config.toml
n_layer = 14
d_model = 192
n_experts = 160
experts_per_token = 6
d_expert = 32
d_shared_expert = 192
activation = "geglu"
moe_layers = [2, 3, 4, 5, 6, 7, 8, 9, 10, 11, 12, 13]
router_score = "sigmoid"
normalize_top_k = true
routed_scale = 1.0
balance_loss = 0.00933
balance_bias = false
shared_expert_gate = true
init_std_router = 0.0107
lr_router = 0.000898
n_head = 2
n_kv_head = 2
head_dim = 64
vocab_size = 8192
norm = "rmsnorm"
norm_place = "pre"
norm_eps = 1e-05
positions = "rope"
rope_base = 1560.0
rope_fraction = 1.0
qk_norm = false
attn_scale = 0.125
tie_embeddings = true
parallel_block = false
extras = ["capped logits"]
init = "uniform"
init_std_qkv = 0.0361
init_std_o = 0.0
init_std_up = 0.0361
init_std_down = 0.0
optimizer = "muon_variant"
lr = 0.00271
lr_mult_qkv = 0.4
lr_mult_o = 0.658
lr_mult_up = 0.865
lr_head = 0.0109
warmup_steps = 200
schedule = "wsd"
decay_fraction = 0.58
decay_shape = "pow"
final_lr_fraction = 0.0
batch_tokens = 131072
seq_len = 512
doc_mask = true
train_tokens = 621600000
steps = 4743
dataset = "wikipedia_en"
Below are experts of layer 10 (counted from 0) of a mixture-of-experts language model. Rows are named router (the router's row for the expert), gate (a neuron's input weights, with its number), up (a neuron's input weights, with its number) and show model dimensions 64-127. Each number is 128 + 24 x the weight over its row's rms, rounded and kept within 0 to 255. Numbers have three digits each.
After each expert's rows: "gets" lists some tokens that make up at least twice as much of what it gets as of all text. This comes from a sample of Wikipedia text that the model never trained on. Tokens count by the router's weight.

# expert 36
router:127109122139165164124155146153177117152139064117114089162113119099185131116156108158097140086139131128149125188120133122084078116148125154106079108135121135122129099136134169135119119111110175
gate1:114097174137159109071151197097136139175129099133083117117104113161172089125184100114124141112130100129119135109099114127117115141117127132140160146122071133133090107116128101104151092146132143
up1:132101120125107140124072169113110092146143166103147121186122171106125128097120155084108155129130136093129164126136132148121097102131115128149130093132118177117138112139110141139170160120096135
gate2:129109129149110122137155121126172089162137156112106099177078113098155171133148128079082127121114115126123139117146071127133109132144126114159074125166167126104111110106127125105139101165142130
up2:106148118104147100113141152141126123133131107142134122134140150156128107146120088121142128116110183098124140179115116112118143162113138122132126167121099149157112086165104134111129166104148167
gate3:122101115104133154145128100166134127149124074100064096141133106118120123126089089163157108102105109138146102151127141147106124092130165133094105119162118135136125104143157140146125130135157123
up3:196137091178123127115169161126098127130146139155200146128106113137150124146151138106142146101112160158073097129175122106149104078144146158108129114108147095132116139123115122153113107182144139
gate4:187098155130124131108149129144159158147129101145136112132170126117156126100122150099116151161138122083121111146146109132115138098108107148134095158148138157124127077126130078098134104120165135
up4:113155121130118128148138144119110126120155134127127055129112175104168057172126124127153127120161190127117165106187122074157136128152138105115152152089119111131144109154121181130177099143113142
gate5:131125108127123124138145127124090144176088105136080090129135156104098172130102115173141139090151143110119111146149073114066093179107161130167103125119121136103106135129111156107145131133155114
up5:172141148114133081120128166109150129150134118078136156146090094101117127099130108150143068149138094108141126082159098127148093142095093121150155111170145149131135170111139113147104140124120158
gate6:102148101136110115129132145160127124121152126145139111108114127155144107120145112137125123105116110112110096121133126101093155150134110132146136121144155141117119096128149111124170068157100158
up6:080149137098125155120147157135099126167150103116105165134091155136164150135126139164134122102105111123109115157096131062130108098144139109107108102148103192140096119103167134126153137137135121
gate7:072094153110145128146090111149123152131070133098121081131122103140158116153078159096162113116108115104118161173100117089123108134149145152123086093137140140139137113118140142136156115125183117
up7:135106150138149114147151155105161142152136098097101082097102128092129116142077129131118143130102103117153129125126127100180121174150113136114159137154117164123126067163133119100139147109136105
gate8:154148119121173151143188122155124105118135099155081095091107095096105170149143124101144120124140091173133100099137119135107097123150103092142122116131170122088159126120163118110148147120095148
up8:102122112113146128169169146115117123119167091131097104118101123118108160137163134118100151106111137130151131113124113123091099082151108114129150128110143081129080138098142131110136125126108093
gate9:105102124148105181127106121144139125157138137118154117131093084119137140124123130152119111056148144130095126123085113104083111114140144115114070137134153122112112114158101122098126082155168091
up9:142174162122142081133100154158142145072107112114120126161159115144064155155119106135124135121136185127115153115146121177153133157130121123128164164150103135128101142113135099155156104095095087
gate10:099098099118070208140077100103167102085124094069082132120136115142120137140118117125110129137105133144165108133085122114140102133134129134096085137152159109127112134128174130113138150104146112
up10:158134171119112130149142136105118157104144161113121115139140171137088135088106102152146101165111089117114114134127159079120134175164113086098138143119141133095077182142140114150065097117125151
gate11:137142154137119134085154131143103118132109113133102160149162133125122160088072103140189121115150161164126088135142147147138142135120088073123132155099177127117146129107132116092160128139156178
up11:127171125094152121104144172116157157207120118120172112102146128152106100122142172149119117149144132127122086132157171131172129116107098128127096127154143180140159110096121106117105141137145127
gate12:141133156128148114175122110109156111149154116128108083112144105131142156101150149147154123124139124101136136149104104100100132125092132194153124133104079148113160122128129136127178130166147113
up12:130102123133114137129130180130100116112135178144120073193145134106154141151118134119143142122140185138122082110103159115105107124105166144123139149137103134137111116095129115155101155131091179
gate13:125111156161175139106092166156107109150098107127092107133156144111120128117122085103119132145152134146134132201157113149103100135141124118102139167123125088102076172167123096165106135148147118
up13:117122132161116116128139119083121153160131145140149140183146142099137111066155128133129128137102111130135089092121153089151129146136124092110143151118134084080132117124095143100129157116124117
gate14:134097075114146115154112144117134148145145111143116096172121154112140158111144101136150146116075146155220109081117159139080086101139148136121100140139127097069091153144177124143148112151126151
up14:113131176144162090133146101119122147148148186083136169127112115099112092129092101085130098121138140130071124156141075115093136123109093097104125139112096114120131119111135123108147176147144120
gate15:090105138113112108134127139162113117121139151146131101138113126128111089120135135163136138148140133137148095149133108173083117120116145116113095155156145156133084178122137102105144137148092082
up15:132175115135130130120178117112137126111124133128147168131144134116093143151102126132089146110094080097106139079108168117174127126145093167106162098114084154174144138077124125142133160135125108
gets: "ed", "d", "ly", "ted", "ated", "ing"

# expert 10
router:120100147119148112153140093145135144167145097100092073137126133124132145109105122129114156122165150105103111136080164122136144088130192135086115134163108152145148144107127138118117090131104144
gate1:080141108104168059122111123116113153131128116151145173117149151130149090154134117143093088118108089118150099086120128140120099133132112104110147148184127119137110166090136140166089140087126084
up1:109169100136106089147125107113077093132142152155118079141153111109115159100133123116111124108143132115121138090117110121128110136162108066140122092123141111096126094130148151163125142129136136
gate2:166097130132125098124114082097141137150173116097115122115124094122168189148138113150095146124104142110131140114134097181137101078113107156106162124141141130149153126132150119161091074113160124
up2:134173142156151113115114081088131109095100131103133140135132145133194123145156153139167143139137152130142174109186117093128095103153155119109126132119137119138106121147071136168105111131148141
gate3:129134161151166122103100108150175109113142149104138153130091172089106128117148164117117099117179152105151090079133083084146100138161068149172118117071118134146109113135156115145065106120128154
up3:137127143166098145123120100134133144093141129161097140105116147108123092093096096119133098108123161143159087141102127096140103118162086117167140113130126170156111119132141073130135147142092157
gate4:147135141161140093155132102152120159158148145072104093103116123125111176125150093129170139090091124093162122106142143131124123114124130127091073095087152107101132157114135141147153155098112149
up4:079151114131122125137156098154123135149153141119108099144129105088155133116117102100112147143118142140151124137120125119101120133153160109115133093091176110138077116110160122139162137134104162
gate5:107108137151139104133143120149162156139133112123143181123136127101093116151074113092127055109165128107100156113075124141064120087101127154129135117119176137142093128103131115137145112134149143
up5:146120158108090133140142097122118108127121097095118112085135145119175160088095133145120122100135103120128150105139145116188146161113093147105140134117101129148155133077134099112126124064160114
gate6:097122137146150107106121098114122104137131169151140117148102145156150115102102101118149106130127148108164085097109120150111104124134154169135131125121137132139095099079157146121132102125092160
up6:113095088166125123147116156104128120104092109135135119136144094161142160101161141144109131126091088141081125150118157150161129133150162140120123101149166128144121187145138154143129119167129128
gate7:105116162107157094134138135129172154155084155147160113141141173133121087116077129165120119115108114136153102103095173114137133105122160109155155143149085142162115144178142116121103160134140190
up7:127099151151121125118135130160118159134134132144131094160117098087134095190091127100133127132070130132158165115131112156108143113114127122127140073159163130150134111150139123121098129119105105
gate8:113137167152130086098140077176113100130122127101130109107109086089129130098123105129090161080138181120162125141106152129133124133146162117170096099107120156098139158106147115139150140114186155
up8:128122123167152136128128123104117121084103133113169146078108111152085133162095108163134123139131126101143135119057095115113155124083124115145118090142145109125124126138159161100095121082141156
gate9:124157158116128128106160136091118115140127137124109130088114101128144117140110138166154129137171109129127129133100126106146117133098180178143119150150079136136147126106110133129106133110109147
up9:134106098100114129141146125182062150143128077147129115168158102101130115145145143113157176154134135100156134127068156140150146129161145138111121147130144150156126114131144132135166128148113121
gate10:149175139107115080145132108148146158184137136156104106135129120132121133126098105138085095133128099122133151138130124091163148098110105156138123142109173137083124162119155125088152104089137127
up10:127129133085122133167142137095144112074138114121175137109133117115094139093170175156137127119103153155141117105166136120150174081123155135133136138135174123121121136126119116138138111123130144
gate11:081133120140131140116102091116127145109145161171123130091107089132140151143128115160148103122097138120130117159122134104075142131112131154160074140113122126137134177138167136144092093154101115
up11:117159143117105120109094137172115105163104120154111124120132178142138154135177198140103141113127136119136154103133095136134123151118149134127159140135114099092144123091129132101123135132140110
gate12:157106161174133108158087124097148166126158128107114128112143083095092193100144141120141126098117135121117121133144140139128090159081111111100102083145102118121074144153151110137171101085152125
up12:114181127155130132128133078151122119090087150116148134141112151115136120121102119111149135138129123166125106127124148148100105128198105138130159170088122149137113081114088132136085112164149168
gate13:098161128135186122149130111116119086158126136166103098127093133169152111098083142103170172135076128122116111151116148147153113143145140127128096135161152151130159136130150132095148148116095122
up13:173132122081107103100113160146134161131137114144118128135112099119087165118119104085129142124064110117114133129161100119132134166093098146095148111101151154109151148098136123119095145128157127
gate14:129106099120124129139130109147125130136122097108111159118141134144059141110119123158138134087108074102134136081133072154119132122127116138089142127160148097124155154113123141060109168118093138
up14:140118150159119117099130131113094158112124078136163105086091127142091129143151149170152143111132126156143127079121093123098115150120128144130138172113135102152143123127146131103096144135101120
gate15:137141133189097124131153118143103111133099086145106130097145092135153164127092095108148167116122155125117057172135146098105120133125154124111125155131151151139146152122127155113143124105137089
up15:116080159136129125137104104166113119140124162158115127111103158141113125134157113109174126100098138100107094133117161141139124156100126088167139130132128132159162095126102143137151153147127102
gets: "-", "|", " (", " |", " •", "°"

# expert 118
router:130105105133145118136106128159128127151154120097138074170116105088120151116144112125135124095162152136159072145131125097103093126153164106079110149139143122093143131125122146121140110117111167
gate0:131137108141115148156122100121101149151126124091124098133147117151141193154115073154127155168151096139153159189166117122080113111107119104141101114149120102108151154082121120057173112116124127
up0:107152151103126170127160086140127089162150133136129109133144112153123141105140108132124147167168111125131102188121138134078086087123151086103113144146133094078187168099144129111131146118152139
gate1:114162078160103121126143149131161117157134121121160077144157148156122123131136108173155099182123118133113086098176127097081114157128129047152148113116165093088121139118157179128144106154094164
up1:146147119100162149152101112113085109143084141072169140105124113141151142102114075109159129159126129141155101136128118092119121139119146124129099075124142112126147126094153133121117148108125110
gate2:177129115134132145129090111128131104122153119129074143160095135071109124116120126161130120130110133119156157123188149094133098107132127128143164126144131129123112116147137162139172112136128196
up2:164132132157127184116150165147071130123088108118139124120165121120128139129149140144137110085133119116115194169158104136076113120118129114094110129156116092129106140115145143124180123124140148
gate3:177124105114165097126082106177080107143140132093152137101124097106114152083138148148155117139145139138149112128133164117127125098085106101096140111103152143110150108147139130129148133101166120
up3:141133135138095167155172095106092078108123102116133115119115161122189121137127162140131156115157174134112162154134101145130142140142158183157140139109079172143134156133146156105152118095102132
gate4:132139089120150098084082140108141123120156112137136156110103104154128121129120120133159119114152105174178102120134102175123090070135149150131140102141119152144113154126161122129147087137174162
up4:142117147095144119095125142153130084139136158136097130145144142089141078076101081117112174121122104127110143107141110102127146089146152151127107094130119104121131146097142189138111143161138122
gate5:120142153086149166113130135164133128154129136148098104133166146117127102123155102101171066114130097172082082158143133141120134091130086112082149133113153087130165093102118118143119134118132087
up5:118107111124131105098156110128169145114156139142146148104107119090166151172089137160113130142132114099149169120150168155178092147164138129158156149100074173132099110119131108141139137141105165
gate6:133087060040135123153131116156098157133111082151142145121121146099159098154134106149115145139142173129118124090141171103119136140120069123113146166170125187129131134138136175142145123164147098
up6:112107093071135151130110094173109138143094103112081137142117120114113086120136106166144112137151151137140181106157182108145130114122109138112120152116115117116153131127128146095133121106170097
gate7:107071128144160152119101131118147108172166126147086169128109114107133197134129155135108148156120119145092125144168084117139123164141139153123143115113102112150132157099105167122100109138161145
up7:149162131138121105128110153148121180105094124121155099154121184132192057120157124129151143080112132146132149134083159170116116121132105097130116098147143143146145116156107095138154155132124123
gate8:125135110146108134108155110181124108188146162124116126102135127090108193110102165169163132114119125081141156114134114148157149117147142119132143152126174108132146157096162160116155108123146076
up8:107156131062155157129084113141089164082102120102127150125162147154163088147123149141128114146140133105131148152116143171124142103111141157110095138150111147145138152125129135145119128099119109
gate9:117125125148130157154101090092196125116089112116139133080133181080169142144145133145133148131107134105119115156153131143152101114118113140131118151145176139145182100125151102137127139065141086
up9:093116124142129117104123103118140132094111104158139126124116085147137165150146104095105158118121086129171111164136091121116096135090121166136097128156111140157161128122104085081105125132095113
gate10:150118124135116095124088129112117115109068067148104091162119130114107141114128125152159153119145136141122109107158142121075120132085130085141120098146098114168146105100140086153157107098128141
up10:096145120140155167083154111110096121149128152118108162142100094112137130117137103186130170151107111166142141133090155127107104117136131115164098119141167130151123153107118141097083138121140100
gate11:127106086109180138121147075130134161114089099130119111134116128145156130180175123142171111090112128126118079140142099149095120125101145146109108161130163099111155133140134092129182116129114154
up11:140147123144100133126142088144145118170120122139141136139112143094137134144133153106143127125151130115098173114174160170123114150138126126143119121113132125090168137143162121125134178137143156
gate12:075136114151095115091110109149104098134109112117124138138113044117131136112134149126122088156146135134124156168141130116091104105117201092106148111132107080116138119124134102119159132141129155
up12:102141168134165181100080131079105104103137125180123132097110167117127112125115119149146112128118110132138151108136099118125147132108132142083146149131134144124164115113131139129097100152158137
gate13:113116105108071140144165139144140117126126119146132107148128114157147133127155135118117143115114114123164140153095102139109120180145138121113095177100205112126140140124124129119169144091142116
up13:103161120142142162118082121169119133119149112109125156124120147172115121110124115124117145137147143115107118124104134147118152129119125151151136099124085128144112109105096099155055111201130143
gate14:141138159157117088133083143113146089120148106115176069139163120154131146101114141148140077123127128097151119098157092112108138178106140117116095132124139115107146103103166109125129107123118121
up14:094154147139164157117153115146109131166145186149121194144133109098127085126124126131139159111122107167096143070136114080116146135145160090099180124149126103117092116163141155155102119156123150
gets: " his", " the", " their", "s", " her", " its"

# expert 79
router:121104127116166169130126144165110156157167093143137115123132113087123131081142136180108151138119159115106115126138148083133118122129111145090113149164103097146143130114086133085104141137119149
gate0:087124086134146155128090165134107102156156156110111143132067115099108113148155131148136135125126117132166148128133129103140145146113091139118081179140123131099153090125118119094117141115162112
up0:091129112137150110095105100104137089119116132127115141113092138117095118128141164163060135163162133089090105138113155154157161150131103130123108077128121113084118109131093169117158106122113082
gate1:097088129087139130089122182124121182165123148098080130155121121066116136136123144184110099149174142083141121117152125116139105137113114104078124133113140132119135103093136166099125129123098096
up1:115107162133154102103146151135128165101131129136139084131135143093117103124114173161115119144141156114122139132116123125154112136112100078148144103125147120118140086139155192147073118131112138
gate2:143108148104159125139171120164158129152119128128096125110144138083174125145124180107125137115106129092091145101140147112108094098111142142117126128100135084101132134124105115123135134162152125
up2:132086177107137124119167121137185151124118139148112111162165137089130137135153183101106104118082131083150096117143133131123138126132167124123133132131127123123136122138135112106100153137136113
gate3:118154128128118125146118079126174169119120121157121105085085135127162136109102153155111112079136120130128093157142109109108121172147155118135149078141114160142083142103118106139161144140128117
up3:120094157118121074160131139104084167130132144098147159195183111130106082164146124114131128101118134110130114127153166146171106105135145129103093121102147112118181095126133146136137120120090098
gate4:119154077101133104144116105140151159128122143150126121085107141135128121119140158120108138101086120149109139176112081093127107152146129147103119137130137068152120128121128153122120120145119086
up4:118172113130139119149168102097121118167162140156150148098129123102065111132102142113100104095137116101123121143085118173146107113120126119131168143117076158153125147118100104136155130159139115
gate5:111098134115136132088136106157150159100147107118126124091117147117157110149139137126172134130160117121098073078122125089115155118117126144154044129148117140137178136153139117118144172125141162
up5:170126117174138126131117182083144177124116088168151121126092078129150104141129131125133130108146040108102153122130133118138107137126116111155094113123109154139139175132142164139162177140120152
gate6:136142138109111080148164093116117114135111108144129166146127132117152141108113140095123104105153147130166113144149088112150125153151125139106190090116139114106174101097121101074135157179090115
up6:135141151140184137141121145158124135138134100123140118084129066155146202115107117114130108128116077155135087174088123056124155148174156109096131146096113135134109129101124112105099132112106132
gate7:112152175112154144169107138122109133176090134111152138119144117102112129137097135170126141139115189114136128130140092117117125138099145108155170149154119097106122156134094130098158141150144121
up7:129148131133128116161139103145087156169103124102096135139123124103152135100115082151112130139089151104156136162124095096102154150133145119182162115133138088141104098109144141113099103146138182
gate8:125122129100097124104128116163085132141139124152121125131089177108122150148102141160155132126086100087097151161120131087118151101147125145159151135161124133125164120102125127091118076154173120
up8:125132150127082105083178129139120131130157107155147140128130140163082097160099101151153111163148119133104118114147140126129126134123153126147122131177146198144124119107170119169148148138098178
gate9:097112145080165117133122136130092183106098144109082102145112159128150143114141125161124111138101127133107144135123121110119103141125130099135161133166122141100145159096152120111154115106132087
up9:165121140176089117105119128095151082170133093118144150113137087169118132134125114096165123116158135106128128105128145135132162079122131115141106104074132146148144130127137158145116150172130126
gate10:129100136153107153126097129126097153130168113157103103159131131131141121118107137115134107113097113086141111131150160113115149126134106149115143116160138130112163159147107122128138099132152127
up10:116145084118115082148122107140147079184130122131162101139128138129140127120155110149135141090130162147145134118132132113121142146128128147181096130135133173176148122128117076127120128111157150
gate11:125140113119143116170111135099102154125140135099110099111131124103115164107158093170182156141142131148111131084148176055106127138121100139131150123132139140110165151140131142122124103146183132
up11:096158118095137162156105133095124123119143124157123087064190116128120168128124119166153088105133114183178131131138144142121122159091082057106132125157104158094145110118106129115118128094165111
gate12:136148178103114151109159125112110134155147121125130130117112118123160185106130130135138132123158149102167104114129136140112098142131112142110105126140124086135147157101097099086110092115117125
up12:109125118149101181084096136089106136095159091131155112126128090114083073123154110140153120154148114081157110171118128149107156128116113107091148110149126167122135098140170112110135114124119129
gate13:141067129147147144143111138097139131128167143105107155101129074127107137145137152147126108115117147111156117107119160122151079142140133138100102144117143075153130122134092154124086125174157116
up13:086189150136130125118143143145130096139078155132125130090099155176124114131135110130127142142128128145077145150114135147115154085105125146165145096161085157118162144136137136129167134139093155
gate14:078158182122136144210096097128104119120095121132133086139182101101126145078153126143173139146121159149131115111133125115084137086174140162128124129120156110151149107143136071112104143135137129
up14:150140120162160118141152152084111128106122138118119154118082124175109134136086121120096079112130120132134117168110144113150128119147126096120154191159133156082144156122165117142141120139156138
gets: "=", " =", ":", "\n ", "qu", "str"

# expert 23
router:125138122131172142148115155156135145127137119114118098142104129114106126132135134171145110201136161125137148127148111104116121115162117136165103125137131175163162140151136194093082116150143159
gate1:111167049116151132108111113121115107168166135106144170120149109108101136105118108109104101126166124107146124135107060108082119144142119136151161113138161143122148155138131138084111118152138171
up1:068145124113146145133110151150131105164140129072141095096146134145119122154125126153115123115138130117179114113102040126073097102087110137152105074098117112145154161154166128084153127150074114
gate2:097141139166091153165113139121149102176161132114176115130123146140153116137122137157124137106146116094155137094098091148128128118120100178139118130125101141130152142154149194123145145140186101
up2:142156086134115123173135122126145154184139068175171104135161164158106109146138128111123119120134168137167125135127128200106134131154104147161072118106138116117123150132152204120113089101140098
gate3:150167133128151120152129111093171168121080112141114149129117126099144119160130099136137094146123131117144098100133139144117148120064137158122092101151104131181148171138116141116118130137093099
up3:152147107096100119091141134146120126150136111186149132116123107172139111157089089132138101122114095170110126126130069142100109114131137096116156112080192099177151114145119112151113153158136125
gate4:127107149107157151143114185130152119112139124140089117180128150113126123152091157124144095151143133150171157078135129123159094160145148164150139124146136147137085125130122095126106113170148133
up4:139105155123138125128109134143138125178074078169148112148122121182127103125180165099109171116145121120123145145122127134145115108142145105112177102113131079102102118108095098128117118093139096
gate5:152139119178135114146136150091107110096172137115124085095110156103092139082107132080136113144125131156104113135137147184143126105134140202143127113098104166146164111106137138143078107135144154
up5:121091143122135149106132079134127124093104118151113155090117127136112124123136160108096122108148122121122157140110148110163179097122143098117161144123144154076139147145102114110131128108101106
gate6:087135133160122101111128144175138152106137146126112120144142101115139163137099126168129065169144152164113112136097120157121104176108139195154143156111143120118110143124131104113095150138171113
up6:140129125141117126152145084126133138122121137110166131079161113144134093122145099149126138137110171117179152117147151134097135075158089129110094162095144114146115143148095115126161112143119130
gate7:136129130153103107100110137108121164130169118119104107148123117153149173063130153143144169108098137086140128125134132096148146112127116138125070068137137091086144096105148154146176127119138142
up7:158115119147132106119153112127102139115169112137099145152088129133107165161170134085135100114109114087091157137097104142100087131157161123124139105151137131130100144133127121138142191128117122
gate8:105103122169112153132101168152173132096156110115141089092105111163103116108107122165124127173133133124137129117103168143141123169119107160144115090147101134148150159144149141116130125141177166
up8:107117116117112167130113101139151102128070104144136139164146111073147116111163081140135126114139103130130112127106087111137153131111136139133133114133100138131101138085149143121122147122075140
gate9:081172166159166142164133127148130128117154129102132133140111141139111131146130083149149120114136178103127122068134111110149103144124133109175127094124128139150114118117127107097159131136096154
up9:163103154101107133134126111137127168120159119104118162145135158113169126163126167168117146133091120158134134191128137156092150111149138141109170130135140123135138125155126109138084159122104107
gate10:121134203094127106112140130132160170123108122127161169138142127149063137152096118147146143106152138083168123102096116103123118181127114099159119151155112149138088135139122128118139121108107131
up10:124107128149126160179126112124101105123112113105128106134152107118101135147103109141128133121120094146163138099073091096135143122127094114132175149151131114131127142130101180091105120165106136
gate11:122099132131161099185105125102135140150179146129098123183084088110143103118101154129123160126104145059110142148146110168153124143126161176177117118173106137140145110137143173101117116130140089
up11:157134158136103144098123087128144119129131172088133087104145153108122106117123120084148108107155117153123101131111155138116131135097124139047180144120112124146145148143101158165150107128072123
gate12:156137130095064136129119115155143147134151156085123109114120121096133118152168169168144111132117152123139138172167120126105121087156098169153163123187161150101119154166098139150103107122147160
up12:168099143130097135139141117159147139116141148072133098118117108106162138138175148154143099156119182105121135161158105143105100103175123140163154153166133170163116151169106130145110095176145091
gate13:130129125165152120133087128144137137138161122136095097144135153129147124122130178139147098136105146128118160168173132139173112156120141095161110124136123132152159096127109116157133099108156146
up13:125137099110127122087154144137085117115114149097132164136148094126098150155111096077079132119140110102135106107123133097145113121135090116120138123132164084122137104114106120150119117163157127
gate14:117056147114137091091111088117136132110137126120126099168133096126151136155123145112140132160119131099141134132176090138144101101093124113153105148119147137166138152133140112109125133153161164
up14:133108121125127095102134116118091139164165139124165127131167117132120103102107124094167098179160121152105161115179131148134131150103159104158121136148131153158103133108145139116107145133139144
gate15:135174155135156117120142080077141165150139149121116098129139097129120130167157112144104091120161090114128107104132164108110125093105125143105129094091150121115150115090128119125121114105116089
up15:156083123079126105128137135149086140138111112202119160165148113143166128114150109082157134125115157137118094098072145120155114159110118109150122108103137100144135094106105130118126143170135156
gets: ")", "=", " =", "\n\n", " career", "}"

# expert 136
router:133091105159150170123144143121141118171132082120116098160136100103154139127141098156087122109125153128137111180108157105099116138144162163140090102097119130109156083141161123102123144143105169
gate0:135127149133110126130096078145124120106129146141122116147132142094158120140124126142127148119163137174164078121120118117104125162150198123129112127101135136149124116081146120156139108112141137
up0:145158109173158114105116087146096114093110134098150133117098108113147151106088135156134122111139118130120116134133082131098096132114115160111134117101096186170175092151089120155119074123114142
gate1:085132124141135139127115133128094117121139187135158098158120147164097125164118145134090146119149097142126154194139133117131096120126115166134121133130170130146108112086117054116145153145106080
up1:168126144160159120164148125129178113131137128149158088142116113107139110084150099154152096105127139163133129135127177133111146114164165126129211137119111140106131113115124107132127156137126122
gate2:109113120144115146169181106112117127151126119123152136126154148111156189135099136102093145164126135120138097110142070097101137165135116113118165096140076156105116174126127105147129114106110136
up2:099122175152092149132084123156123115125099143137107115142107113125130094134155132159138092088171127130116156135118166126159137110123138149130143182112149083149149113102086145136092133114121106
gate3:098132137096108112124111103136114154086103167110110085136099140098105145115150145101136138102141128177149117170118100095088104194114129126100143152136157087103068118114179084159117159129157124
up3:178129119176095112109137104146135084107106109125148149137138117134131134145147133147126123102129142125170150125138119137161104092139145120118119102124142116149211133135160115130057118157112155
gate4:143116172106117160117105102099127127116163137172090120130155177128113136120138158114113108141135118115162153166129102092148071114164136141147134163127140100142135138087140177166137141117094139
up4:169117124121137132141139100138105120156121118127155073095172148104098144129127133129125123092103156069130112145148140122109123165139158104169095144138137123100121128121099094156115092129146164
gate5:153172152109151125124131114078112119149148118120145095154127102089127128089167163149109108138138105125144098113146126164099177159123112098119124137144113117137124135117083102133135064131139128
up5:134136176109123165129122108101129142114103090162107139135153115084137151104182138148122105164134118109155120138127170153084127123122129128157133086134118123153118127120072126135138114077109105
gate6:156097108135152147119108106116151092122112122139207126109137152119152124136136143156164162116154180153136122107096144108114148172120168118140135113129111100143103115153180078110131134120148133
up6:084130143137114101176134124157140158150157151154081128137102103124122109140135125097154116129133090128109180165127132149155100073128105131135147155134136148143136136120145144165137080124143145
gate7:132153121135133085150118116109152146136115117181148144113090124131135140159072117096128105145136155103116113151145118119168142110151155152125123128153132119133073122142109123155132137148067098
up7:170103161149130141147159110122165131116116097169119067122131094098117121131117132139154113088100097121126082125133115102110102115174129113157111105142099115128153141077104081141087125103073139
gate8:086175147099135103120124129112116152143145108125119116112137115162120136131163145145099141091137110117132124137127103104113181190131145155114205114120164140121119116117095134089111113091138095
up8:145119104192140142162169128101124109103113133111166114171128120114112144135114120120136109113118152140113134135153136144160106101135152155098107143157137144099179121138157136127114115120103179
gate9:128120099133142119119081160136136142170086133165092125135106079161145089114148123085113162106050134129127117088117072145072147111124147086118124175134133129137149122093130157125087089138117096
up9:118104084120155156111096146139111143171133122137076109099148113132135148124153124108149150128088126141116138108151115131075150148099151112111125144110127145125140146112170171117108117128156137
gate10:147102134132128159135150148144125128154156128094152167120145145133119093100155138134163133157092153134080117105135138137116172157148101145135130133118096125100123150142136104082166091135145161
up10:120108142130137129114127117108114137123111143153125124130105109090126135092131143128098124081159130092140142133101118107125064100109156159108112137122173104170110120110099150161114156122115114
gate11:140159157143135122127146146152191096159140099155097153120137077155151107107119114142125101128165091139143146147141096123148141195158133089146155143139165135105114102124111108176122094158108139
up11:108111114139150122136145132075118155149143157101124121106097139131119173150112135128160133131098151137160136108117132092107134077159141068145138125113100137079123159142146135111114127125135138
gate12:087130150125156122120160127087122141156127147139127113087133143112135107162111126142135195124152117083143145140063097084092151131160153106142120162116099119085137109179082156119162137169155125
up12:167115094110110132136095109125148093112131061152113162149117096145089140136142122125148137125127133166125091104123139132161136120165122147143103156109134138155105126120153135147131120117102122
gate13:112131088135126136134097102131103164174098149151129107107146139122149079100137130099158146128139115137152157111122097111126129125167102093085136163146131097103103112126116088124159110120139125
up13:125140144064141125123098121146102155099119144161112110109111158135122089171138170094130140088102183175122133142139095129131157084128124132110143128142129137098130144121145110136148105130102113
gate14:132105131172148139134139161104131153163109106119101128150100111145141141128113155166112108154057151151101198207104152143110108130109133122132102120124144138121102154153157112110160126122129140
up14:134104145119144118130136051116134118116133160109185094101126178109130123165132136146143169053131174130136105124130153131138157148125141144135119113157113150108137108141133120132147106119147153
gets: "ed", "d", "ing", "ted", "ated", " used"